config = dict(
    n_layer=13,
    d_model=384,
    n_experts=40,
    experts_per_token=2,
    d_expert=160,
    d_shared_expert=128,
    activation='clamped_swiglu',
    moe_layers=[1, 2, 3, 4, 5, 6, 7, 8, 9, 10, 11, 12],
    n_empty_slots=5,
    router_score='softmax',
    normalize_top_k=True,
    routed_scale=1.41,
    balance_loss=0.000573,
    balance_bias=True,
    shared_expert_gate=True,
    init_std_router=0.011,
    lr_router=0.0015,
    n_head=3,
    n_kv_head=1,
    head_dim=128,
    vocab_size=32768,
    norm='layernorm',
    norm_place='pre',
    norm_eps=1e-05,
    positions='rope',
    rope_base=26900.0,
    rope_fraction=0.25,
    qk_norm=False,
    attn_scale=0.0884,
    tie_embeddings=False,
    parallel_block=False,
    init='normal',
    init_std_qkv=0.0243,
    init_std_o=0.00477,
    init_std_up=0.0243,
    init_std_down=0.00337,
    optimizer='muon_variant',
    lr=0.00954,
    lr_mult_o=2.0,
    lr_head=0.00766,
    grad_clip=0.5,
    warmup_steps=200,
    schedule='wsd',
    decay_fraction=0.659,
    decay_shape='linear',
    final_lr_fraction=0.0,
    batch_tokens=131072,
    seq_len=1024,
    doc_mask=True,
    train_tokens=1285000000,
    steps=9804,
    dataset='wikipedia_en',
)
Below are experts of layer 7 (counted from 0) of a mixture-of-experts language model. Rows are named router (the router's row for the expert), gate (a neuron's input weights, with its number), up (a neuron's input weights, with its number), down (a neuron's output weights, with its number) and show model dimensions 192-287. Each number is 500 + 50 x the weight over its row's rms, rounded and kept within 0 to 999. Numbers have three digits each.
After each expert's rows: "gets" lists some tokens that make up at least twice as much of what it gets as of all text; "raises" lists some tokens whose logits its average output raises strongly, later layers aside. This comes from a sample of Wikipedia text that the model never trained on. Tokens count by the router's weight.

# expert 0
router:601548507572503441508405559475441458489492536471443534487497394424504430486436467471497470496572431512536514543473496454458539474571603525499555389532489568567529528454507457483583585461473432557463502580421516469528519549515524579499553452518552614569416540500487433497508433542541525522
gate0:527525566408427512567489524470497513456458438465453486507595468480457503515441450521488581527575486499480521456488510533480551471522480415421512358522518479503439605453554509531489506533475493486539585555546539479475526439401504543541512529454589552572529448451537562439545411435538527490
up0:557544528581459488439467525564498474578575499520489600362469448408499485531511571568455522479542466540480549453453531552489514470464542544518508531572509385575595504469416452513532581500566450598461597529604463487589514536459399474502558456494519493506547419488485411393552508547459619450
down0:516455515510475520562530476487476641446567496595446512462578573512560466451458487491493499496543525510515488558557612514558490433523520569535525450536545473510437455494495453388543504582446376508424460436485493506535536508519501456574444496575453494566455572460485511519434437568461501518
gets: "-", "–", "==", " (", " \"", "==="
raises: "up", "m", "p", "P", " In", "W"

# expert 28
router:399537523475539540391434455539520455457506462508586579489499519430510478552471511519557617514458553388450555414511361577492462484569480511508499525534503417465468411492615490474481489489569414552485529549487418541520523435581466569463568548498547542473475546420539605551552442566459468502
gate0:546478461472483503481484473443499518516487479539448520581569441527478558485554500487537503476589517523401470444510561453491442442560537523429485500405479456590390511514455445510459535517560492438595412541503457509566478483499700466537636534548491527480560520477498499567503525549529451543
up0:531481530480511438421445519559477459445515493502475500512406497482510527545462371420496494522530519447491528432500455526518527515549478595547387463598415445477395436416441515490457484491443515557504469486461475572479524562510443514513461527446480496519503474576464576472502509428524573522
down0:397522460448576449472459412485419479582446470579478434478489452447486549460465474543543416459424507482450539544421521592517477484602458549511532505473578594528509518453462509467492469450564547580507484528556466470425584464491505489495506558562446518454502450500427510500419522525547501511
gets: " ", " 0", " 1", " 2", " 3", " 4"
raises: " |", "\n", ".", "-", " in", " of"

# expert 10
router:587502502431628587381483442487549510541563471489493487451569561449494324494435468527457470468510458519511505449490570509568466515534542585523505513507586480491421454515558512544497468398570523484563534502504557451476536554527455460438576573497559477525449464527467561493574551444501531506
gate0:396483441491525509450511445420497479621442447478563424469474499478430506505508524512446474485484494478428532472504516434488499542452470538414494504553532463494521522541525539526496441546496493464460477518450673488476574504486504463499462546563474472537540520464488507562508498463419423505
up0:549465513440480401392540511494504545519474455561475473475481439460459403567444512489436592458534468465481479520456514567424589531519515531521503561534493446531530482412531488557528520444509511528523491495441541425483510429514520540432448509552469467530499468531516577486551579495506492403
down0:444432510436448408518479495537410607508465588449597521472557559521444500522501569535573492573506506485476562438479560645471497466582513341505502457554506443519528422503438527542511530449539530492502519533566587521561551444455499502557533486517335523479521531609496474488505517488491564425
gets: "%", "th", "000", "1", " years", "2"
raises: " (", ",", ".", " in", " –", " to"

# expert 36
router:470567511564502510540446461412492463491431527495471583467551384431543469492455397338537425514608473539526481560518490526480407467576530515507481529492496445472475542581521439466514569494550438572508549579474556549446615511549442549580532545581479507529484492543443469482546609472498489541
gate0:473468440574485511540476546481402476603470541424409566495421541539426523489487464551525478503541433470514478434432527500406497484446460492538485466523470390550468630484562438364439535443503564510497496528505536462487400430522557527491461480543564425491518513575486429475484522497524596500
up0:512480495575492520526596472462567506614483473580493537488507432524546510521556565472413562480466423490540493569528494544457575477449518475478452478468559537406465475529568470455430504492454466476512518538597491519530455559599538497512522477522457469478494546504487573414494474571513401600
down0:548467523489507455479549515539547466551490461463481539464580506524553550555485455389481507424545498508533578546581504592523570447484366517502536498569399486522485413535531515559545534535547534495462442574483538503463485567484486514636535484548502475570436566528477499498444601545559507541
gets: " (", " \"", "/", "–", "-", "°"
raises: "2", "3", "n", "d", "or", "A"

# expert 12
router:551484488551406488507420516443452541534507537482497479506500485454472563475461531404438535484532446462475477548464541567442491502516453469429521446472596490523428513528537438501487446599581485535536505464449409429476527507516529548540465585475483492477537466415401383531580552594500578541
gate0:491555509462500475488475488450458414512575497514545529498544544503461492497541482528499607505432452413452545522473545493510541526488580502539521542488418470453449526565608543587438533495452519492534449526513529454483482433347491530485500457538524420415527478626441528470472526483503539503
up0:473379514465448548484391488363519472584463472535501525564457457448552507538498488470512456524514503504462581416475455523452372443464466472425462471536538482441490545511461452519582342550471595444638422470509423455467418512620478480547505508475500518532478506470401484491528482483437510567
down0:457373474531509503509562568573502548490462514478529507508538537491523538515520450424378374432483471499465394550308509554422542522448459566476487511496568451489535454473471575435467530494540401408487596522477440533478543474501522459562540466523486553427522492563502437462529512551448545571
gets: ".", ").", "\".", ".\"", " .", ".)"
raises: "\n", " In", " The", " This", " By", " However"

# expert 18
router:511480495574413490478439514471538515586481515506539461523602571443546404478483519532470562437448559549448531419571459474465497555455489506492499392522483514534559452506483510511519584475511443498471543527588531473429523478387512509520543542521456461447538492595421403512476513467483335494
gate0:516539582486471450392421489524585515500555413369549547492563541552534471555524548560430512528498537515387575438572501525545500405542446486512520506528456465465521413527418539516526474590464497540447454487504534487475484462340585501545536396542518473471485431513564473484471558512509471483
up0:527520556531463481456469447533645555549502411471453436478499413524594428410538480609439498519408498498471578527496557409454504501448567449460472578513458510478502622463509529563549453526522454488508518406489521517528518446524499414575614452524562464490401448592526415494472463513468593448
down0:490546487476509484434442580497528589513460545580547447463370538457493568474537502512403474541414467512563603492519489490457555570521528553612455463470533475453581547437499420550424435514508432497507578498547439485491435496469508513495485504526521489519514553313456554551412472439476534556
gets: " a", " his", " an", " their", " its", "'s"
raises: " large", " new", " major", " series", " long", " number"

# expert 9
router:434515519516494580488430509533492529466461510550470531544479555503535541521391399551543385495546507454501557560502460506516428509431477436448550465524476549566473593498561464479506495578481490491381587411470544450532492383496531412501486485452486474483540521491546450499499521511529403477
gate0:520522522549469537517453589390484542493466523451485492483452458537529539490559456426559535426466412488435553546545553577523467458548549454410489443499544453496403475579423447511438499434524501531476545472528490501488460462593467514393440494437535464500501586502487459495498496475529583557
up0:470425535531440530475476545539538484543514425432499524510477482462548524525462412545439434669514521495528489600610429484449524446484448453526598477475522554509496486461561540635458573502439536474488494480555447519455543606511541417517548424473570486571527570458482528476470499610554594536
down0:485500477551430553618561474507439541445525500542455556538544497454566517475418493586431440530506430511518547558462538457509533565533533508520526537521609475520477490499573359474546538417520544512530473528487512523463508488503538474589497513505565473449531543486499503577474556550485577436
gets: " one", " all", " two", " No", " no", " some"
raises: " of", " other", "-", " more", " in", " major"

# expert 16
router:553471517429519487405457550455502468464541497460501486530493473455471493586417495437577458512557591506523428500453562500441438525545408483512499483414404508536525562461507356429445578468452495603492540494407571448437491412501527431457476369460464441540534453559575453581582445501544526532
gate0:489544522482581411534495460487489546494492431493391445499548569511546412527533552506496468532544520541574441421450580413495492447549547543533564553497510505484463456429481492584464541488481537555410437545449521501400498559574507401518403504439469577494590537555478445554576477440480426447
up0:523533542539598420530518443448462537588496502497432484465458538363495476545468553444533545521500486504497519493536519559465486528468484521612531482480346410548474555431451514551550576486501432522538451478590417542422538510566477485502530490462515475493465505460486520510601441491568465562
down0:532503492490372448597548493489494365554454679504570476440509515566478389493487493464490527522481435554515544562499481514506435602493465561505529430457484571548535463528485454530467514568462490484467416441436571515478534481488373595451389367596431486498471533490571484518579571437502512503
gets: "|", "==", "\n", "===", " =", "-"
raises: " ", " Total", " Career", " —", " %", " ="

# expert 39
router:587518465506527507611517556444481500500441560468506589552445507538471629494524481536563521459499430487576520360474480511453504537452543557508472518489506467443517521465527489475510431543505509528502424466495462480438519448545501383491464500487407520441481477493577513496537496448493470485
gate0:447426550526491540500438497519515609481491504547459493534540478514592527541526478430496405546521534582549501549454446476569509519530518412483508443527442486480376557413555526539508485508524466443514552430520513416531447437408530448504490590497555454504502421412472529607415502517509570368
up0:471520497470544496555610426537496553541451484511532510467586392554509484514534514576468414571506313504536510499489631435539499431554399455451497451523532452419516544508408569474499496516410497550488447449550507567500475522487549540477471480436468550543448520519576496483454456384521539451
down0:465470500449528463509578502486452510518556455533497518421534482420440485490514581517543603574633517447498479513518493525504589495483532575572480480460492512500534508407493543452573517508476500483373565455545555553386464515465509489447555528492488597472507502542457433543556544572422420410
gets: " |", ":", ";", "-", "|", " -"
raises: " ", " N", " A", " D", " C", " S"

# expert 17
router:532454534453419527479634473516528615452536449491446519456452520476568411512552453438575459451571508473468461515549564467537396550539489510391416464548451475512493531569491492612515521552448511508572427481560534520501542615534512509544483601562524504565495440539486525499583557419478487498
gate0:455458552577598497441535529559546518522521465461427566489457479444551408546482445462515520516529458448443530448506557532466463473452469495426527470523474492516473550494453445415528425489488519528496571487494511549486508510517469562592580471548559562603491374520500542528558493401543562545
up0:465577548431563447553441571497518497573454493450476487525554406568499484494527519430546508430571498526548468481449440486500449428532389547531538466538435566573562509442582476495531502535524559427499410484478421550451501476348468571400500518526412517484509541510442511479458472628469449468
down0:501582463538564465553431432515715417469398519485632574518440447532394460478513439473479483457523446472513471514558433502395470457445453458489469486435471528486456566436621459462572542499557515442485563547460508605470504508482443489418493437495475403492527511540535482467423375584435420555
gets: "N", " ", "b", "c", " b", " d"
raises: "ann", "ib", "and", "anc", "ump", "ut"

# expert 24
router:448476450506537474516329457509487408479480474606498549537424540540516529409483423445495440564479555433464333409532431434555420499440467531493452511511418507514421516484560525414515599446489586511451533500509491466607516547479503495517472523506415537461539390506556533431487559471476668518
gate0:584457572496465461382541554524482448483491476550492518506503541517468559502531459483462489502544504439505527490468466537495545505469516538542448551390463446524483405512570505472523535534478572546545527490556448575520449481426477472437551533506362486533557516487495503543441572465528514448
up0:505495491441593426519387529479458465514495567493475522528497480520445438516515463473535553464567593460508523633517520423492517525409448348434532553541474480491447508505538510475566453434475521449414430543549479506446512451482427534495456523615551422539521496515508486450464542549466463416
down0:476528500481570556449417427487506549500577510561455486535481490470473453460499515539520529426494508510549504535459488606549558432440400497432612446562543424565583491409555524426499442500529507461418460466471466460441519650638550479534460493511530427410426563562523524510460468430503591504
gets: " as", " with", " that", " where", " when", " such"
raises: " the", " a", " an", " it", " their", " its"

# expert 6
router:552471494577506445512534490499491538468490589473480481509486538505611585447560474617544533477443385450531504410545459547406497462486452450504450506481521504491529554447439529483434472542441529502430510452451460526456528433491340451467512434459410490413406552529554471410534540517501483501
gate0:503521483474519390497505557467616524514507599510482442477504528546562431590507455520491424555461481467458507457493510493514546516553561442562534399494431464380521481463484466484535532547525587472503512529482584477490587473535494506491561493461561466478523520435555476501466567500406537457
up0:547484495537516533487518449485486522533537493606573451489426457447560497532493452521451547454561399483530519552474520567490461515574599447451488438461453424488591517595491581468525497503454484520591501558426547533601557501525566520418499415537497519438480557517509448491429445535530425446
down0:480470421458454492477433482451500428435514453594496535495426542543510478579351472524516485544492559433435541485529455546531478412517473410449455516486492504414520506507524492504473492545539520485518536592474398538492438567530446529582437578569421539521511462550483481490482527540546414500
gets: ",", " and", " the", ":", " &", " The"
raises: " T", " A", " M", " B", " D", " L"

# expert 27
router:492427547579470601425579550491567529414483371470459575453487567493495446538601466523528451548530515468560414439518537569504452554511504432578619505452496458506538578456576451398557547569481498523489558522621474558417530492514556582515504492516507505570491534494535539473554573492492494479
gate0:518481530548490613486438443520512484542425487485545513447504515426531549520503446496452558435531570548465534545524452563480543536511484482421533474523525537434421548530458551526489455441434564550530545544582569475528496509381436543491429399539509470549524499473493422458544495391455536516
up0:409507401439439519488465413501535387516444481527565504477518471527457474533522505485511525481536516481468560558403490486556504541429518465519497517504530489518494467445429437484529485518472620546515461479540520563525516499477467497567471532489576523534493466480549486471488632465491434538
down0:488502559548405484562620458539518525545457471559466510541491493591476397500481445446476496464480523480548582510522498503499466530462591508552572551518604469558526516542508386555574462341434497448488495582551397456488484499548557623562478467487464496426418493454562490553513423483522443450
gets: " |", " ", " 1", " 2", " 3", " 4"
raises: ",", "\n", ".", " (", " and", "-"

# expert 23
router:511401426474501438509487565410532506489443512493518550520447469448519543469518457481441476498525443542472538432491513500397525554516435461487480462486522439541576459432470424540492365502491533501472489537460477490560548436432468593528509542528531377371503462516458490470475489412459522596
gate0:466519489450488525436468538473527507554391560481523583466472455481476378446502487483568510473558497560542436537523532518429525604448539478415572506427527516519500459489475451548459474513466447432486505590343450462530475489502556545450545627557544520589468516489500490482455424483533473490
up0:474561594468514460471489526445558462571553435525483479571539498448548478474608471536441475552529490431487517504518537471496465479509456595583508620421536505447425586464460540532456461531536463496582509518489558530524542469464428508432478452552495569512469522530564538493424545437528421586
down0:495534392526478442476478518529625472480460515475460534571439367492516475354569502476418544452446537429557560518424493465509536476605495440482502420509468553493529622506572509517577448544462542558472540540581471390559510479512449554470519516498473469518455484512498599500516457475468536501
gets: "'s", " he", " it", " He", " and", " which"
raises: " had", " first", " was", " last", " took", " final"

# expert 20
router:531570535481550569512495522496424496493384489425523481512448568470365501540487495398512470537516516509560555431449554473509551586481463557567435442509510535520563450491508504506529503504548498525391493489573567535504595552596528520561498505548580537482527428586603519401486531502513499582
gate0:553482466477507568467465538480531450547519423565496537450493478473522409518540593525469478467446504449549495555543506493466531517457406489475454565460425524503553405450490458482387494437577451532541468517473539441550487462517459405485528512551519506500475522506433528535553496604491566573
up0:414555546450512396496435525539486539531573451562479548469375498531428484465553488410508519574540491515510503469507442463513489491506509536373474483507565512587484532473464498442496447552550578458551473478430512413515542484517589477533507591484491545497540520532571442491554572435431570346
down0:458580476505500575506511498594545486495499566378518439494492529526427626525473575574395478545572512563482493414423549470379523514457514489496573473513543475405587523550480513503580497538497456442430474447433440483503598370492495520493568475459567472550487481465506511501502559537516442432
gets: " to", ":", " would", " can", "-", " and"
raises: " be", " make", " give", " have", " serve", " create"

# expert 13
router:418566529531511463540472432552451425452418458586471557428510456537484543491485508566526513521534495489486572458593459550544467422525565512530506509496517437509557516461428398513479523510531452477429506478565457393592464488411494483471492557430390490497456521488406490523458504500496555535
gate0:476499573514517493537522507403397500499503412502535550498510580547423425552520514425486499522486581503490373441608449435486541540473537479456543532512527468615500540485464417463560532615572476521579506485445433462591402480484546486442510492573484408511527491488445491499552484478421602568
up0:542515557505426579462480535546515459439379514473441526593415544469470411479399460507508472466479536505470475486574417499507463490461437459484505453484552471446496542545512507522528494512461415457610450440409485442469482499507473566421539527457572535518530412492510565575551525473396507496
down0:564476481469452490598490450414528558489502493481508535536525529522551538454475499561524478501562505538462591577520519427563554494504435576455473419531486473610400485441459427501570433532515503434430515469472581419398559565532385583621534541441402494397493558524579492539512487431512527502
gets: " in", " on", " by", " for", " from", " with"
raises: " the", " a", " an", " its", " their", " his"

# expert 31
router:412547495616412479458404511509454545520456497438525543526504429442546379464514594480487482486483507476486436410520483406501562493454448522496540376482533583507440556453434495476534555511499435490499530514459497526464601456413527570480459488502473415458533568511448494399459513483513504479
gate0:525573538490513469440496516522577525527502477483493514548600475484605533582490496583463500521492560485459502492521436641528474560431490522576472451426578446447460512476431427391555575441574453512467494482518469506510445516551455477533524495514533545480534492448501519595416575549491501545
up0:498501572562498585451497537610490502482480560557463440388420524477485476424461527461471496443508436557439539500431454421490439466536528527497533462581517544514556447441552512553484549390523557559478523462535466494474555460396503496512556570455561561493636500480477532459555503474492510352
down0:418481400503510602478422487504445506561477533461433511567533506519382585599529510520607590511447504559413507526576486530512508542584570502521477547520509495540558499472457460435493521518504561539379496549567504513508506517578446528543404489525405431442568585543481480513488548504545474503
gets: " a", " the", " The", "The", " is", " an"
raises: " leading", " pro", " early"

# expert 22
router:583521458511548461600493529508498517533410520461572517560524394444526467512610469485576564519447538381478496439506523503470525446493533444537402496490455493495352497448496569507553500587531543498494530539507482455513526473505492487518465450515449491502437495503509382456497435522556424479
gate0:516522559529496477518452485445589535448513470548472558520438397662492506510299559441437425539526551473552457453598540514551472499436431479467518520460477545629527447480459476508517532533490527486460577565550484490579460481460504550564423573612504557489481463394449567513481470493605543456
up0:509540515503426506602599411530430481567482470499581494513442525495505496486474462514547593429519559573486524483455503459508417509434494361509521438443550531425472527439519508505498475404575441564535526505502535521504471382550485505400508512430495468554576511621563506570540471437545498518
down0:385488532512496458493586517477488575450453479431539566562464560498521453516600461495526450495544515408506415520428558552553516534478535417566502488468501484489411446463553465565435462473520409421447449471398553469513607580480478387442519497566507521515478378537484519562447486450494466546
gets: " the", " The", "The", ":", "=", "|"
raises: " first", " same", " \"", " U", " second", " First"

# expert 26
router:388504602454589463349436455553562618467542427477580432534570425516554427481470500513515462500403500499504489505499603557462481576526520519514523489483496488500532503572534455472511461506480489590443468460552498446421510474573522461539553477414557514446542486415404445575534468552398518565
gate0:551458521527489494528471510452517476454531400612613524536501474505494465511478500458481419466593440525545551552467551545488498556494388581412555534559540499517569451433595487513423453554541426449625324432543551476600512537518465493478596464595537553481509480481487592489508486482477517539
up0:466508567481494392435539535547566519483582565539484526530548516525405476489562567528488557553399536500494446467562503497485561520531533532600524435533503565484555434618482565524527509389493453457498497531553474539482503477431425503460504535464486440535546496509442564525535401499487465600
down0:529521519393529606526494452465499497458479521502528430460504466554484505442435479540548477476527518477474531462520477575458397531553507533421482525530580440532436558507456469476423490574541507553375520547453538510524534505498503495485441574577505521507544477460523582471512468534627452501
gets: "\n", ")", "0", "″", "2", " m"
raises: " (", "\n", " in", " –", ",", "'s"

# expert 7
router:520449513575407543477479518454479460493560481472457532443463546543528595555444474514498432625510481480557529387521538497551423533470389470503506523564576501525515612493596523413527488508510603474442492461502548534455514425476399465512509569445471496532510462460539522506558475532550440482
gate0:534479412473575560471547529495572405532564477536494559530451446491469501477498473500519508463556503508588533525569513596464491516512490564487503541496497490526516533480556522462507532510553573553555471406449552465526457520482435388475500484490631430551494469486551479461553453475525509542
up0:513557510498500535533426561417489442383482441491509517489475516501493515508537489486514554503487503457551453501566530396484489475507523477563517534496557507494493449394479483443552560545512473475496402419440541463539487477506515520593494551517450551530425442498518469498447492562536599561
down0:600526467588480491505473596478575475424487455518484407482486531444520452502563487537530489509560441522509422466518496433538531499459558470481485457507398455523502500529475544511433496536472531410535466423611480519407527542550472531482564548567437504499391519567473454524508448517543486495
gets: " and", " was", " is", " were", " are", " be"
raises: " made", " considered", " recorded", " played", " used", " found"

# expert 37
router:495576538445508525534452510529454465526498458560478470499507575470453553520492505467552507596391487439448516474471482516524509475534489501458471578530454442517562440532589449526478425498583473621545505555588511434498504542507388612532435547499469461512401483551460595502499453503494499556
gate0:459579561475580542496543631543541479506509571484571496597520503591499508465483489555527517488539445572570467499465530432468470442422490432585532500509469471526440557481402405518549553456538504547547413496491446533480488509427486584436447584469477583487473495425402464458446500527510500466
up0:438502452354553604410420499545622410440430515514548509541440450507447474425545439425563456454450598483463513457552533531557559461448461467544489434545561470596555499546505493521454495510573546532506532530529515395425529519512512506501470486517479610471523543577479476494468467578464623477
down0:465453575436543403507463450495498410422455570402465477463506376462451388477586569489530493462521443471563548332530474539542564521437496450515539534423536543464546497566529496483527586458530516461519422639569525439543520569534447465525506469511437549459458565508550570569527457425550441609
gets: " |", ";", " —;", "%;", " –", " /"
raises: "\n", " ", " 1", " N", " 5", " 4"

# expert 33
router:521478478485450580502464468468563530453484494539467457497455524495563454494587427437612554508497435543459474520601424530426531511503584467427471502627504447505466467486469545508467449426471411516578480633442434479515488479469519447483453562581421586617490484445471574492511499537480445362
gate0:688528556375525504481469558512466483427552483491529442526479455505456478499580504552631530470517514463501462531495602532463405581521424438444529530446430398501411450548457485506528493411569512564509500505570423415493490593471471462519456491523433525501474538545452513522587473458544456559
up0:472499491465532502568471457509464445473522535500597550491513530508463567480510391370496455407475469513435554517463540430542443472496549580460504529517581568474481532473522618487484471431494439452500492563440471530517495429453533461517565548516466467488469537528414529541496508484503486417
down0:588572514500471403505579477502458465409460507543425425482473578486526581528441500496483488565463565539502430530447457564573489566450432500510542531505508532606522527464609547513463395490464506524453502474448530513463491479446535617407485436435483514454562445556510455438513565461440557528
gets: " M", " D", " K", " R", " F", " P"
raises: ".", "2", "5", "1", "akh", "unt"

# expert 11
router:502490482524456467457423525478586546547444486486495526554406448426485354513515467531530404525443491553520450539475502529445553505484513498484522538488475517446446470567553533557576631462571520544585520506487435531566535502469492552486504428507546531504553471560455426488541608484456412505
gate0:480431476455519529498512503540531478510463465388496487464497547516506527550526480513448497546425566510545472491505549435524494522539569465504446583454523541508465583525611511460361528588482490446512560538475550510551520459539471405501542406541485381508458465463485590534535491568484396511
up0:522463492516447483511488483673543569617449487549540534527550433560521553544554404464467444530509489523503359395636523520528512530455514474501434546401449433489473391566543516554504527471586475379509481429563501541495519448515537529483487478531519454438514497535504511547534522555483413511
down0:562460500565494561492421447550551618479490535533565444554461489525469539507504446456519580532506426491457521426449480465487526457517461490461475520427502584544528508503420453530509511495561384512577503494515538415545448478486487584428495468519583516552471531519483491485498587476512471437
gets: "\n", "==", "===", " ==", " ===", " ="
raises: "\n", "==", "In", "===", "The", "-"

# expert 5
router:452498464488484497451410492494573528454558526515401386474498508489481515519463445540447497582539557524376562365582557461525434434552467476453475473498513450450560548481522473430491459510528439495574510488567557493551532460539477469452513480517434552539470424457450533520453494450541565485
gate0:522470552568492556435480473454558493463438416444485519584530565566483475604506485473511517546478503475497528571507525524458512479484440510522441453464526448518514500552499464463566557477389501524508600451479446492533558489534528531459412570504543602587524502453439476545482498467534437489
up0:568374550484432472431418494430454568490434430531448480517529521495509524499452556532590525488500519427464483499546511471480553476556506451568559486437468475437533490470482488467438436545446508514600544433508444546524504467573500448428518486470506520526612510459553476522541510542468511508
down0:533518489432468506549576482461488447479424549518518485603479405486606542542534433471536525519463423510473541550484469449572442487572513478476483526507522601571497495444434521499449489477540433525471523549439470499465280462525521503555466524464500506432514493457546502477548521551438504533
gets: " of", " at", " in", " from", " to", " by"
raises: " the", " a", " their", " his", " its", " this"

# expert 35
router:507487489558502524461537458599557547522497535580495512530531342468458416514512596490411452533527414518485489439446470430489458569469486460522511500465443556542455479505565526490586401523526454607551428481621491515498546519453547453514423513464549436546558571501496536415476459574444553478
gate0:515541470565605610529526515505594467510478536478543461470450408477596466505524502398475448448453492525510571563449480532555546587484533498431550534525455475503521462509466487464489565517560490581539404511558431519451486485536435402506480432570497516497521487486529514567478477490550524498
up0:520491464472479570520479580458452508506542459588408490490603520500459477424565494463547411459424520482564576415487527468522424481430492579509517508557535432540501487484569532506498491473505517479533536591512480487621498536537477449515437531467588514418558450548427611450570467560451485514
down0:387527492538527517540509491513532499481529441475502396478469621566548571563504490503615484517524464514502452519550441449416495453430579508476602489536487424486426417487503474491502423391546502460424555402443697452635527478481553428483570476446423536503564401438553543463478495490461526521
gets: "\n", ")", " re", " ", " co", " well"
raises: "-", "–", " |", ",", "'", "."

# expert 25
router:468496521500505582547431454503463555510531525488462442515571521552462466457532496514473418420523566480542448396558552528474484617460633482361520500497499467470501497412476509522506494485579580423454461521515480510470611473529503494532464459529406406468470466549462457582452566484568467390
gate0:499498523430590389580420506613496480516557466448470491447551448464546429539565450519580557550537460463466473469559437488476477542509535472469448517490507541522546554547486473550527529453548455479551516503455515452439500465447479497520561404554467505551571498478482577533424618510526505443
up0:467455407403513432486490583521484434545456469524474531472535483476571424513457531521573444461523480569504532366478532530520503607627557625441488439468439489455498436497424585455536544464535411478445497579419446514555571597464462612516483525396521479469479557495421453467585518504513504538
down0:399562562532463602553440540514437493428434511611422521510503637463509480566497496566477462540522447517582508377492603514593538426522439494500540501493416511406512414470493475570509557484452538395489512473491488456592541584567468511508485443422506506462465388493570417553448503568551425403
gets: " the", " and", " for", " of", " in", " The"
raises: " a", " part", " final", " same"

# expert 3
router:503565415454494428559542468446504460514452435559458480487491526578521546550422437428498407546404471493599452557598467587488454448502461507447385478450429561501408496524559492525536555441586483396564503488521439514552512523479377454531476596505502536503602446470504479444483458526523498516
gate0:491464405508435447561617500538561575425539565522470586470565489499483355557418526546563472567495520511516526545497407561530456675457546622490464505530443560474503482452567464504526531558566453446573548536613581476551552444477537433449523418477517521519503595410533499447437532514507448456
up0:488542485496456541508615405477494401539511424537475482532509457511505509506553554463395434524527450504512491547505485512430550494573497440486407527489469521477467425494562517543488487423500483412517549540428467465456410487478493501551549501505508540525528427473467437532491456447495446614
down0:469553448483553435574437533546524459508537451559457534518555543503531479372539416559540496466498492564518547457484509511551487585359562551486545478481393495526396612548462504424584559508498501473544529439540496487499467526503452504537503509513511437488507567463579542413577498530473598519
gets: ",", "),", "\",", ")", "—", ",\""
raises: " and", " which", " with", " a", " as", " the"